config.yaml
experts_per_token: 2
d_shared_expert: 0
norm_place: "pre"
positions: "rope"
parallel_block: false
extras: ["capped logits"]
init_std_down: 0.0
lr: 0.00458
lr_head: 0.0363
seq_len: 256
doc_mask: false
dataset: "wikipedia_en"
Below are experts of layer 3 (counted from 0) of a mixture-of-experts language model. Rows are named gate (a neuron's input weights, with its number), up (a neuron's input weights, with its number), down (a neuron's output weights, with its number) and show model dimensions 0-159. Each number is 128 + 32 x the weight over its row's rms, rounded and kept within 0 to 255. Numbers have three digits each.
Before each expert's rows: "mostly gets" lists some tokens that are sent to it at least half of the time; "comes before" lists some tokens at least twice as common just after its tokens as in all text. This comes from a sample of Wikipedia text that the model never trained on. Tokens count by the router's weight.

# expert 20
mostly gets: ".", "s.", ").", " but", "es.", "y."
comes before: "\n", " The", " He", " In", " It", " She"
gate3:092133141103176134098083112141071126134172179170131139132162159158084135151126147171136205144136143117104110126082166133088139116133112106133051135143099136108101054128145185159127124174119111102103155141104165085159118112092155131079095109090157115127071108138126074076127135146104140124088103144091110158077126169125141095080196200104128127168156150169213099096121138090117158050134134178155124064097172121133186135139164098134136122134125145089077136140157095119088116040118123
up3:118166061097129129104105125113157076074088151120144091146175143148151106108124150075152059136153165156153101114091116117177077148107122187165118099106156133114119109132134143118163152152088152222147103145171104157098176081110103127146091110180102137164121113186139131091128152135142165161122140123161170101082142098102122147119170095148151171082143103092079143141125140066115097202123123154081168078203113136128110088103154175130111123133097082168151117099066183143146139109216151
down3:127039088125123174151113142144115100130130173145130120152181152159118177197173111149152138140115153161129131104043175100072123133115149154146105167138185149156137125103125173120133117141165144145041138117090163161166103095116107103123112100119076130146130066124108112066162090154100127139071078173116064121127144140118146132055155201101066139131131112122149113089078139116166113056091101120105104125081157124172144055172152150119089148123054125123122146151161129139081138119127132
gate4:141126083091188157121175123133146140170129154106095139099161190126121151152139096142143115153137139111072174138133123114098083172125161145184127104116061120174121114115146147135135093157165164111081138195184071091100128132127089138154147067148084150167177159078080125195135156153133122141078127082164110120107176159152107114185144185100107138092099116159127169094174134139121057139136133087128081148160082159089162098155124130079147164124200191121072180116183122142162116110136141
up4:071104176115132111107125117091112123133133192144108181115165159131168185169109139153129158116165106133153063172055140181102121160128082175101112076121120135106088084110107170134101136072166119106093097145130129136114135071116119167131120122136024127107103092110157111056097121129179136124149160116123165135163106109110095097081125104139140126122110133137145108148133131026100222151176132170127117098202162142155110073104153143155112109120061139121162142124078136110146092114148176
down4:107103081111025163121073089089072165153118116142136123106136140117111111166123146173141166107157138105160097111135137176071114117124157122135094135138124102104092153088120127112072161094053076105162157176104135160122077087135141146101128189085113110123109079116183145112110063056097141113164143124126107073128169124181122068075112105117110097152159125178157113148118140124182123117146149115109165139161166177067123143139181173164150094131067151148208146174104134137150129154110156
gate5:107132188129224166113110108134151161089119154128097120160103084134074168153109087148143128058113148111087127149146131141077155158128071112176107099150214141139092112060177137136140148113094122052152094106166162097124127187128142100161197149140142049101119179111174110102125130138128123076158070133200100141131100060126129108167146131118118154136096100139170144148141112122173207101073109121106121113148094067096133138127152132162120177153152162144119123142119131080133091117127137
up5:123136118157071102106099103171089141075121064146169167172113119058164061115142187168061099166113139142141123135164111120171082127114113115113141130133117102170169146193129142157119155147171101145098131151110110176084074103162099163118125122090106176099137124119149151128116154133165135128101153170141146151074168113164113156163139129123174146175151113096119095214059177127088106172088101149101085145112095146122138114185124157113178088134112093100139163111030169093146187111127129
down5:098146143059127155105113154137147115112119171156136160134148092105075179139148127173158168156069059117090122141110151153119161073104106147142113158099138124158147125064128142142128178080130102119095138161182166106121120125119157119152107122141094069167176139045156123179099128113118213124121113098060107127103169103089145137129137171164085129080103132189166181113170070153142100065107131126096130088098161165098110115148150087091159123075112132159171192100172144130090081110084141
gate6:114116147086122141154132137118115156154121096172193125127136110079117142051079164161175031125188164185090104084121139088123118135131092109120141169115169161108170132149102132122116096141159129112116156197136181090093149108131172085044150099140084081151151166133123182147096165079086141117095126141147117159072159159098183105121125155159159145163182176160146125110127100115147176170154097154127127159173184143146093109142095134184107068109147116135092072096123078138151104117106128
up6:082107154146126140083175139145122142091136099092121125111140042208140094103107088171101113136106119119143082142162099128182089088111109118135157131171154141084095153058085094108074146151137145176132067140115059088114111173157104103123120180137113091061087186105135099149193157134043134139103143125079116099108107094098147119171164114138166151156096130109139083103158188144073111144135149115117073172102147139078105103188129143155165125147169138165098158095112126173126154160138131
down6:143102084172141133150163159168177120122169064082140120122115136179216116165134113087120092072101135110124104104106137105107100123187132116070121084168109141154159120085106110160174121188100173140105124179173094122155101084156143117129151138079098097121078124176116148182205146181154119093161158114115120178125113136119119138066088078153148123153128122078111118173182176171136119170190169178092149105115131158090110100143134118096162107152214131110108160162104145172129123132146151
gate7:125104078119175177125121103144136115132167105123083110086156119092125128145093092063119089164115149129100144154138187131144098170120178070138136143197108141068048169170108156123057146149134152140121111143188119149125149099129133119160127111107118139100152113123126090143091157082150151207113099153135144148132145048174156097142072151098153090125195178138140146132131118103137150047099093143180086110151118192157096111106145132139101125113131136161050174093149165190140141075091118
up7:183137142141102170077109141162118096130125114157078086126129152135167080125090132136140100149124203148128140104145149079075166134077103104105126151087077140055087158123119088123161073186150173062102126154125108172187130069162091143158076102193175135117137174130080146124142100115121171157090129135149108168112076160183185107082126104100095067088191151151133116090145157112160121091099092136114140138189130127153128110110133180068122144159097098117073111094129113164118128102098136
down7:122099148099111133098170173108146172136120138110093166132211170090157125199150159149097097122110116157107082128134155149098108106105123169133161185124079123109176111089167168174102114102186065144162041102120116159184146128096130138101070105154110137144079183108109175144137128090119123142107143128131067136129102195119159122156104100127060096169076064145180116096100148119199130122121205124086111142182153117115117118128153119095151142132079119156134125083150112165115132070146160
gate8:119139150078149127066146164082144140113161092071138145106183113128121147097113170136138141085142065123170113111163149129079121130171121131089121101160138168135100089123130101103097129120152144147139165114126069142147142152164200104165125165137131118083133180131133140061148071153075130063147176163103114115112154195103102099121137058067145126156133145147174054149155199134127086104114094172155104093186148121063143134105140081086134103196173109169154165124142162177156120127157168
up8:115150126094170170102187105123107114101125137127135176107115158085078122103112093152108120092118140144129133074165098139130099172131140170135088109144156157092063082112142185110111106135192116079058128141122076117057181145170141086133154146078102123113136091105131109110145057137130123122149154146139101094143088115142120111130142165125122168153157098153197180127161179127093162113147097200161142063185178105130171132037160080145094103177173117176090117171134147160152129126157159
down8:132121178098099172100145095129092138109094166144121122097186122146082111112096073153142086144106156149181115113159088145142148168119122049157082153107129137160157080094145165132067113101096092112052082133051171144086075098127090169091096128114123096097076167098067143102040074123165090174124114077108116093161138111138106148146132100108129110145167156131094109086146176099114186145155119122148123069177101136156093111103182086137141113138174093111095128118120123115104134103171097
gate9:178101109109125082138118144120154195122163102114155143134127110112129140127125135210079027087148125134123169179179110141211138077116168135120155108090098072138138096156138176095068165099129161101095139147092117119095144159082100135104137109104145136143110065097100117070156181079133100111137129168080116092100149075131126121110129132170114141114127123191123190134088116105155120109230160082161153102159121162146200122157129111188077111113125149073123154123153130131121112116138103
up9:147146144155072169148088144130153155156076051143093044170157100137142149111127129144144085150126119100106164149154129061138180125122146112099130104157129121120139140143163099146086074127123083106127150129115119113158176098130195120162080111098139129141111116111193118129154151142103066118103168108131112128119116071121103152094139076099102134095110153114102155077194147178178150122121128118127094164196160185183134154122085172149159104147165109140059094069083123123198103086059077
down9:143118133159119104109128143133104121131250141145132108141123106123125100119094083150153110103203139107188111144187120157135143119114164083139100140139152098203100070168106102104116173093160129117084145120119167140096094177148169120122143162064121161155116153123101090142173171115153125148068136141098059147116156124150135121104080171148167128102149080103099128142105095112106137072185114102185141098179157153142160111083150083115103142107107230112167159141146083140121165116049145
gate10:109110132156127173140095124117118102140101139073123129107173112106104098151154144236138088087063145153129170091133155090166132070180116167117171156147080099128190155137100115175142109083110165109121111121126105100184148112118068078070108139166163189150148087114033183091094077116125136097091122100107154134146119083116187139132136103098104114164118162134114110119129167085130072133130172089054085167127150165132138154167136120173094106094124119108102162061120145096143138127121130
up10:135122161140115191141134106168110122084101147074130089166116091173134087117111129119048126111164134123112124142076187119140174123105119133120159197143093102150214127123123154173136147117122075153115133137099105117101148139136114103167131163101140163183172099124063164080164152049090114097166088055145106172116120032084150104126162142124138133141080120130173113082160161132161084094095156106080160136108156101152091122125082137138107115186142117113075174095159152111186136159158139
down10:110141160076058151134181120160108082119142126152101104102122145152074080068140127099134134143153125121167193098075188111076135137110140084176131095136097161116147141081107128065125142113123153139166096064089092104120101113146161133132172155084149095085165116124126112086164092098085120084173122068112111190124130122154109140091144110105107161133121093081137144110124175132220150106117121116134196074110138099142139152106081117112093106163118091130137208066088109135147171192161092
gate11:109105093217159089171081116190151066146157066072126137149147085080153104110144149165106157133091140172114089099057114157142151101101152126097126121091094106059106151106091133096134167130153141142100122073111105120086142081168185142111108086180172142109145147160135130120155128105144158119112147107082173131099072118187138151046161137143090137080112164137139103128163163128087137114114139124065153132100136111135152129106150117144096074087162095127134059169117077131063103079110120
up11:117092152109112117171118098170125093115118107143221120091121125076185154099113084153111091084140155140109150123087130163171106087177158138128080183130137133099085153134152120130152131100135112184082130116146152132153096159164175112104189075144148143029102092167166094156133176153145147103104107096170188117130148102175085063120165068130126115172108121141185085136089084085181145133166169111126129150132145146110093148131104152207099118141097134157121115081172091142068109128110121
down11:145141106162113171122119203104102075083126171154101112079113179135110128100072190083134095102141061081103123107131129125132106142161137115113139159136198165146140102165161167119110058129083114071077109146159095128157148163142103134118105167091128146146158067122187110149128136134146189114163117154132145178154151106110115099150093131154123163125158111085090146184076129151192070163147101123105100156124132127165182131133113146081113129185119135197083067088081113053107136162122144

# expert 7
mostly gets: " 4", " 5", " 2", " 1", " 0", " 3"
comes before: " |", "6", "5", "8", "7", "3"
gate6:086078214169098165106143128154092076136106095100153075101084122177119135162122154195125143184114139117092173115103171154159143149114125183144134111157144142145163165097095151102115145112079146105049157160094133124122157124154131066197106142108075100140130122145118115133187152026169134091123105131171119173167107125102130184144134143128155141126127112083098119139134209129171105142199131110118139169141107134124129106113072110094120153119092122172112107143182118152206136141180148
up6:146114139087170096147125120075162132114174093104061109156145123074153143096116062144068116103125121130136101177113062104102077127115165144149099107088117207115093128115158098135103196127153147212152116159163115177129143167108152147105137111133148070074128151105121147092101093214119144150113133125080098107134170188126080081144089150103140170118121149207131117162166119170132151056140080131129101149110122161113080132165131189146147152086149168103094156110093116122082094144132141
down6:094157129132138134122114153208160162075119158122116126083147158133142179119082123096095124155122109078100129085119102036130129112175152103114115127132114111125128147131137093125167184096163149084175220155166186097125147126154159122106190133098110125147108135120138105120167077111090203139064144161083168107108174169097121123064162124129124109154109116120174096137107087134139152097113095116188093152131148129125199097140120043107164097121143063162135108079156103140056108128091129
gate7:124130193179119168054143140054113094117126177094136148130148116134120092146154126106207139152119226138073105132123175105127166101158126135130102106152131145184086141145159131098170126108105152094184094141127109112127136103147161092091122170100102145101087095196084142113156130147121133146054129115164138109135160105189163163159128116095128136117182153124060158088144127065198124131100119072146100076122167171165106133204103107114164077148132127093147152061134114134148123147106145
up7:127172156135121079158121142149060095188104115140062114092109183089126146076148124120115040152130158135088149133144137097080050149100141108148056077118077125081191154142084113150125125113141195166095158127167158146079126141174146149079137144190118147092160150137108154108104153136163133106120166135112106117160084136145100175128139146102116184134071126108186117135115098142113138160131127185041196120146137102098108128080110111119136142137144175132108090169163134089172144162112085
down7:096123133076099113142149156099072147147143130109140160157096144121144079117177163119118177140131172177117130113122136091092111109152165113186092148106152124160075186106111118105100156071160083102131126131184122076131138105111144136089068108145144105160165144151195105151122149158140166083101168080123164099175143106135154103121098208107167119125154128170127140172121133148164146098145122070096075048201132193142116095120110189177091150068125095162115165127166121075082122175106157
gate8:163157166168170095142114060156163133138132149091122188102172095131128132130120159148131107139132067092162147086127120137118147078085117142128123138067150129150117165081112089125112124160083149095131183156141103111073085145169109144136105123109166095202102020111130084096127056152105123110186116130096109160106118066074050144148150155088185113117115123130110093092151184114080117146155153121164102151090132109111171169139223164135107118134146094157163090117117102130122129135128077
up8:078099126155171107139152129111076132129085127074153084144105111135154144166122157129098158171114076142112131150180123099127178151150150165091123187070138116127129162148119063152123117115141183146157139163126054112072204118105097135131101127088120125167123148054097142125136102175077092095152138121126105111164095107115131166152121126145158159115148121095132117159163194086149075110124147076209088118130182177134113228103170172137147150113138143150066105076124097177151102138086137
down8:121111099135104139158134129085155116117078099128130090158112123064161110134095138126132094113089098152111143086071191094148077174055095132097180112125116159190178150144165089089142149072162086098086105132148184131149179119121145138146110171154184162122111204149107146140133141135150146209105107147160079077156141112115141111182125115111133150121149135141110141089136122093046158162162206080137146117128118115174091118174093125110094123105075122163169066152119156106175081130088140
gate9:147077134124158132156089094132118153160097148075211204111162149122080147112150118111146226092136168091103184105148087090084116137163125140129147094114166105093117072115148115131145103101124147168163067068121146108141148122162163126155125075143159155105150122088168133044134129153122129118098141137156098154111073179080136169074147129121136073123142109101081060138134073150129123158087105151155115101069132152139109177129111143150111185095148101187101057135155154123131076130126132
up9:134109117096164129117141137108105132090078155152080096147107082178094082118139112167086121156104117207151118102090168160120110125116110144087110179107177137140126145166106135153058183126095091089117214123176058131097076120150115166152161108164130166137143184187121087153154106099057140149204126142145185089135160127109091085148088103144149159169128137137124140162132093174071167170149121176091098088125152124132153128145148116120116165093149087132139142098093072181124183098158127
down9:191120116112135192129158193147119091142137149127105070182119125150145094122158138109158085139144113118205116082103184166085144151139110210170071138136094073131075145121101148154149117140126172102128125106166165158156055129148081096139082077195095115120138164121129147117103123109111099112103133093165135079138166093169121122144162155187153101085174095142103164131143093150129172062124134108128088129150122115182099125168087175131142138163138147116147142173140088160075167143098210
gate10:150143161128161138125077122128184165132121140115130117146136166116077152111087158162182181121141123167140167144178110165171150121152116142065128071112142172186097138076145102098143111159076211118124086157116185130137160069146086109066130126100159133154148131147103140083128118194147162137105094124133168161156194109137153134119073172119096074089155138105101153172131098059174062147062138124117176123133146156123125129068150119067123111128134125105148087083074142146104157067129104
up10:093144147129159129147050138121153105150137104112170145064137119149130233088119130174179096128228185117128115155171122095092078157156126132136148159173160101142125093122149114121101098154152170112104134136095122110168081132145182156118126121100128124129109102133194193138129150102158128109089155129121125175080113123080144137111107112161135142103135088081178110136083119151137134071085107189101117119120084112098197145162154178190178177166134079127135092178113094161170124157113085
down10:097133097107115134166142174116116171108139153108126183069130117159094132160144194133126124083126095107126132121187153145076114135125164088108073150216124111108155113115133124066140106103116167128177148143170107034213071133117111181127135127122103158094137110138129166103177135088120145095117121126143148176150116058129151128141109151141123132071113144117166128155081108139121052103030091132117146081160142150158105056125137081164174157174178153125107146110090140145141146186114108
gate11:133070146124102135117060129162152131115178076122130141152098154078128169128113140224107113136098155085175172120085159116108132155083107154183125128104128129131137177118124131146126128083133159148169140076122096116111133133141121056150105088157133078145124120160117174198188131124110148164215090144109078157160156096096108118176124107129149157142106160093119133098113138156114156130115150073105172183127132147168137068080135144152140059088169190038116129130098156130102125157062099
up11:134060108128127114127127152162172107154132101109124166091094170053122184096132140144147094170100167071130150130107189099171093094116123135117117151156047172140079119080111107068126100153144143091163154111106152148150144112160175042152141138196149102120120119222126174198169159116162144146126083149081123143132142180068135129193131080159161178117163103088139134076088141141134131115137189125111150163088151167135120113079111160120100123150152155118086159145117146117123123117136170
down11:107112145118180157128109149091098135120099146153134107051120145165172169114163167146101103111155148143117160097104164108119142121113114095112171079051066155122145082118133122111103131069164097116115170172063185113090119154040153170126116162119115094095063125146128058130157143138135148086108115164123063093120146104117095179160119112110136127137159169079136126094130154129093057086157193189142066168106117077130131101162114146156148109114120151124132091098031112114151125137096137
gate12:081112152113114160123090122141125131102098099092136129107137066088101148099133166070135141081158184093167114134132094126124138094133144250125089085152129124141126130139127089182167173109132143087158134155087160233167118165112130110131078096092148125184102119145106124111158129169104142112112134107133162080131137170186159014129158118129115106199085107155097130191104150141130071100135099144107119194117136157139129105118134123171119110168152103161113122119145128103120108091112047
up12:096109125115140160109169113154151140137094144102144074118153116170142054116129167161186109126134098126122116123127074126132143090146105148063112142163076086125094157155070137077094095124189147128159096194085138126087125099128127099100095152129129104109162118108053149067142102169094190117132085133132103104117145082109126065185160162113120098120161112168154140180051149047137161106120097125182108130087192153118129111114143108123163095066140086175066125124149142111136122134083068
down12:118133091149109150085135162194184175137175122105160138141107104121129140085101213145148090121180100072076134142094065092148122117191087082151110091138153124166121169109104097092138115145130153122154085171104079118122146152148146103056136140143138126138157078076164167089120158152119143145110092138206158163130105129136139113129135184104151118139202099166171057151073163108104157055132151176172136138106148156101185104158129122105135155067146121147160126178138166144088121117110148
gate13:060150166131130104106125089167185134166164093102111130118128171080141124124097114129137184067137146139166087121158164133117193180118146119074133150124120143090127116144210121145169118114133223128148139062155194112142151105125154124119138115107172096135115143188169175108165123121148098129126097159068175119091135138139099138108093103089135149108168161159175059152110139192123073087129134060079158202113094078151134138103154112132148131107196098111141095101144106095115152143093107
up13:081128103117100106136082108091162131177098120122113125071140179105138155118093129046139143057086138126177065112152140106140114150136166077102112131119073168129124117194215143135130141142110156125145126127153160090125137089118086136118159125084143069136177128105208145128135084142131148188136054118129156144054139145151153112191111155144169130135104134183130117112108119140157078108097160119117116137072127104133113181082141064134124090106164075131121148139163211077102140145164088
down13:193090150179133123148089169105077169074086142150101126124104134153136181121119153128159104166109059156116177178159128143114162146109129126133129104108097122112134178148078117108215145166150127126129117151145179143159145166090071208152143105148124126126161112127145165144168163137088139134118118154100146141144145102099149107189082119058103132110066090112067078096192108176156118086141101193160072142158165109061143117104130139143149105137126093099123103139065118163080119101191141
gate14:150111166143162119085166129165127147168148099097188101152137174106145138152149129148131098164139148150096194147145122114107142125146153125178180116095126146107144115141133125148081137136103124181151153099132141163109109158103076157126100136139101020139159101119088135076160131126164061220156112210113193137125157153064158129145155164165097106071147091155102141124062106112131109114113135128169136068144036132123112141110144118161112163104141121155084114117184079085101166195154118
up14:095135171148137100153104183147096125091107118082146108196142187105214112111164074103109125190150098160117118134125094119094108136129177141210127153073133123148120125160116139163121130110110109123107150118129114152138139171060121117167170120130065089150099108168147105094190080142107139165156092188192181158163186119098098181198094107181156105117128108150127175132059124159168119151127148094145139084148089175143106158117144121148122102118157110128111118079167140165068147161128085
down14:155131131074145150080096102091128099114131122168125097160132146120177141083095137108169119142167128109056171176189207125162119099184158180189177091125169207102129124180157102104126092141128156127129073137159159136154182141163178098121057111115097163112170155030144123115129102157131125176123132177107099090076149160128159129152119079084193151142179155126100158144073118112142092120167148130153133118122132094086129082131167107131123097121151119161139132138135111144135153177071135

# expert 2
mostly gets: "\n", " 199", " 200", " 198", " 196", "\n "
comes before: "|", "-", "\n", "==", "The", "==="
gate7:158179113102086070106134189152220111147192146121155097132073148163204183106113157154091150066084170153123099116085145140096088132131129143124175115161075150138140153115117106089105122161133137167124115131154141145139161105095117168133163087094115126182152104098107083049138143109150146197105141088185099123122128098114113109126166105130157168167107099145093177104117154112156102087148140172161136145156101152105135114094133096119149104050086045088143167111090142106086143135177108
up7:112164176112107091115181140143188097146199106144159095137086116131209138131079110146134159132088205141143123108117114133114142118087118154090115147122083107116154110142136059131142155114088067123142141148103195111102100131120084158127160084116108086171125115101072116047144166133092114196086140097149136134118154122173102100133142120053145146160155080106076187096085130049095155141087080117137130128169073162144075143130169092144161136112086141130134153124075161132129171100113111
down7:159164115116132079062183142167140147143160110127155098097086077157157142142173123152144176104097159114151176044101139118121158144164169167122143143178166096127160126160146107159175090122162084090145108146099101087149183123055128157065114151117194113167143094114118131098132120107127092132168120155128132098092207157143129107143119077114135158153065079080092141156136087111142166141188097166130169132082128155143125155115185111105168138127085187150181183090167114142160142143164110
gate8:105140108154144165130086178130103193110143045100099096120164118145186166118132112172122153132083092112092131114137126152140128130104154180072134136103109146082100100218104138071142081173161143140119106111134125103118143150077132158090125130187133119151134138091118108091064165099126101160085146126101117119092157179127136093149124184047111161149140131162112108152165088114131105102101131126117204136106125130124157159087092230178145090067110113126120124145083163168129176077066121
up8:121127085174148110159109152158095151146122185175121119152135109130140141177071125171151169125074136145085106111088111073142085164124143080093136139146126141128095112156110134132135113161154103098137115176087124075098107123143141159114110114192145160179138148121086124134157134132162180164065109143091186173096172143139145112147167162101172107151178077081104138121152088118180154102110122111153097146108222170130121193065071128139099094068110083127126139097093125077089221085129118
down8:148078142123136147131098123080157132161150083135161171186119098158161103177161099143148124140120192124123095164143091117148191121079075189116116139151154152095149137075145127071149121095199155132148121143171089140134150180087147107077096136170116073126160112111147135121083136132070120188093140062111062119102094095086066103107107168125122148144077113122117128101185102097179106129131148164115100154127086158116122109107177204160119164123148148119070091160103201138126092115155171
gate9:107092107144146145130107107111107156097125094171083171088115068124147148124132151134186144123103117063145210108137104110151143158079135132176162117111155151043142138089124122162164094137146139067120084114115101146140156131081170136059127167149147107114106106093146134150116125180096091106153134123118066201133179130121134056163130088088134096154101130086155162058147118109200171106095162138101128136130116127164161115101082103213151106134109111119133126095162127160031102107125169
up9:127123152130161122098147165137141198152145137104148093109127136179110127114159119148139110066060074069079147121114095115109187096130068114141157145083106155110098203143110113136146107074161115159102125136136121097141173120110186083177111087134161108118131079099125169182098096124167130072127178155129154147214135127130105150158156130125154132133082150128135165156142083162223176148060122120139082123087124148133133105139137086149158074146133134052140111092190120105085114066138132
down9:100171113106149099145082137104128158041097180097102128108157171108111137096094148114085139104110122132138138114145072132132153156110146120112167083078066115156140129090135139113077135114178076130183142189147109128165133191127158128138142120160133094117122130133146211139121119178143195179142086130096124142075195072189117045136145111109128058129129066152120074113142092149148138144128176144118076100108102169118179166114156109175197171126137116119139139098102162141086152096144102
gate10:148199108095087096148110155137132100072117140101142161140122166169096128127138068133196114139123091153126075173100175102168163128160112154106133142146204145180115179087167135102156142104115160094142126126165084118162126137154110153127154133131123137072054186088154130090111150138117099163054138134156164139096109121162170143165163100106101114028111122164127098187143108062141077132140145186123112184158154110062154128108090106110144110152104156145090122149092122089141154174164075
up10:141153126084197148120142067124082125069174088089135129144132117169114158109096156108111152101135142139119104123142127112140126127154136155139139066119138138147130116147181085137071104147159143108132125146151080152155083106204105148173109094094144079158131170106091089133158090126178170165147153148145136164130148138145079109125197090188160115139128162133117090140104136090098097154129148083101138173109069119098078122122160161098079127154118095157153148169040221097039097157110070
down10:096173099171139082067160158127081096101098121072162132161170176109132156189145092153113123109123104094150119105126099112131108135080163148133119161088146097134141077136160138046115124105130137139129131109127143141117061116176205074172197078091191099117154104160137134141182122167173177143099132084147150118124202092110076163148146061156121132123110132213130084147193108107098123097132169160117161156116106122150147096098131099105106134106093104156124104161073139135078160124144154
gate11:132066108118163158150128143128181152085124132169155108072100169111103165113087139148117102155120166111122090082144166156152114097147118167188140116158146149173134134152101132125130094118178144119079096118148119081178216150139171091172143124194106056148154167094107120199183133157110160151117121116134095100149110152127169174127073090104097160158093098119131177148140129181123107132144137156162086087226149089130145117082101096133153114140147135173083108058144111077116161088085103
up11:106109144184145113116169062180145119150116126137116123100137119172215141196158119101200161177129123140132066141126180151139108174044146110052087146181163159108145104077184103168162142124170083151104119101107111178161132094112171186124119142154135158150119139203169150119156121167106128133129126151130122099103153139200100167150103077128104105119162139131093155153203122105110150124085124110095085124098136126165102166168116091117141193174151135151133101121129131099153129174117165
down11:085183125138110089139089103198166158100115139086136160080148126164171191169174151104118153183107086133098174107123144156164098100102144129118160103154142106166181144168104092164182121141118132156117086097099086107178120127083151136112156126073083134159135169119113145159132071183127125125105120129106112074089200123161083122119136115128131160093149135124110064137159134170127136161062133157066121073124086091166077156181039099123104166167143108110128091131129095088120148174123168
gate12:133160129131142079140113126064075138126096134167186063139093129158112162079166155146155103137145165166166069174133112097158101047099139060114128124069090115171126129164103106111113148140151123089175096167129073102184127126132131105126136132187099086069139091129166160163152107130118108126197126162153110186110102108105060159120137192107198123132155098145097147164117161132128114148129088156147105137126114079067155168100117140145101098138134154114126058154184104161089171098129089
up12:114163144112094082157112181046133075126143125156122068095107125131080182112134121103099191177130160194171077150151091142151083084103144087074128152089123129186102114080155137111121132151098114140156150132143080106152127120176078112148154139143096117082115092157109108203127128128135121108170138132102120186094106084082067147106128163103151151141166169167096172149173146093094130113057102162136106135127176099066158196130122134144121120156118113106135141193168097186117166111099108
down12:114095165194152113116127157156128064161149107121114115162159142150129203152173093126142120167121206125232130149089094125118229126133176170115154127113134179166153129092185125073146127135138073117123140093103194158046122158145095145116087160123164134100139130116105122146087152123167124092213133117144139107130108142109091146114094115083112166122171135069155070143145135117117107110122178089141123109139122145127091151154105154134078134149132143130113024169143111152149139118118098
gate13:110154112122132196197172118040178105151091088121129189093203147119147133184105131152124108138079084194170125157135100134125138107095142140169163160163122126128113140187113157144141175119174120164135181152132076124135125112098063133116106109094111152116094050172120141152137147083150109126099077092174129100079104112185072197139170112135106156147152143103149117057159141047160110112115200130104168148143129079116144124100145142083130110147144128170131142152136092123118121109113122
up13:143124089115102119143103122191101102052101131141131130114111140103103135117119126135146144143113128125147087119117077079114140206020154158059156144166101121107192123186153107120126077130128110098181060117140105125143124103098124153181097057141108151176160140116119143098134084118124093060133019100148144148162159156138143091030132167164160089096144102124085094083167158098169113139110139111129131131100161133105124129132134133157149103081105097106159139125138060136177104129123139
down13:135139164117112107072133158139104076149156141120168096134184157133100112140179159139114129163136127113136183128159168186115095113152130159088172060194131113109132188116104202148081057113166151136107183094173093103156118167191146144121134128121130178095142108184178171133183133147089112141150109140111208109053103139090132130125115120128113115124112148154108126147065155102101092127125125176129137084105132167133119134143123097153093135117165102094129167073131118067075182175110049
gate14:098123183112096127086158117084188163132115068136133141138151137133127193162142090163158156111172106130129119127130163165117149176088087128113098161160130147170097150143076098113106108140156093165112138145114108134137148110147140086094061126095057168127069148086148159095135150129147087133153153110083120100155103148075115187111146170173163091108136213086121122077119130173128153139128191093177148147137125118214177197078109095131136183136133132150105181141159071146158097109111186
up14:096153172146051130119134101068117172160126126091109088133098182157113100151129131111113152172116205089114152178118105188160119128147122137126130184161106151116126126119123145118121177169138106139153148081094086085123096115068154126155127157103097112209132091066143161112113116097105117196149170074121118120124127143073156125160140145135148101128122092112110107086108133181145149100097137116154145112060202097127156172140054077146097205142114100100124168146155181159124203145101177
down14:179128090163081114059092163150094100101176178165167138165166130092162110166118136141096063172178143107151107142139156096116185113076109152130152087105100095084127120155160184119183174111095124176161083097149124107087118138135150122085164100135171105075117123104108096100116115167128099131104168143169167106194100117170141103132123121128154081151130110205090098117100144133209143172149077085105102109127129172106079083134078162134159171164144128155101120127186156143139109080140098
gate15:103096081093166098086124158107115136154151122152118065107107170132127123148141124126175090113068121157125197136197090154135201118097109146235142151094124151141172196159110138127074104178118087137110091098158164101128075124091154064094120177103145147132150098094122086070093151119137088133087118134138054086126115141122135078108169166181057097162097100165126158136158149110111148086176148135126123135124135164074148117154126083172171114137105117118102113136126136120146153106064103
up15:163129130101080143102128114162139170130108139117094109132085155119114087106105123115107135090147106110081107054099184143155112146156062155049138117169174082117166171152126129084141156090141114188196152158091093150120114075187069155131125113130111110150117148187124113102102131143125182065115109149100121162124137179131201170138126084108118143087128125091143097133191165154143120157114144083165109061122179161146128225174116210143153086159142128162133137120131153135136128139141174
down15:090080163116159099093100143142078093153097138161209137101122151096154141152144129147157139117120167155086087139134149126178160118178124191117068098113146128117101167132106136124169125141157124133074134071168158084178159152125128144089182125173129156126125079209158136135105112135129169128074135118118176123148114134142123148149097198174168092194079120165065102176112084136040093073148099140185076145172136109092161093136124171152181155099109124134113143169150133141145141088152123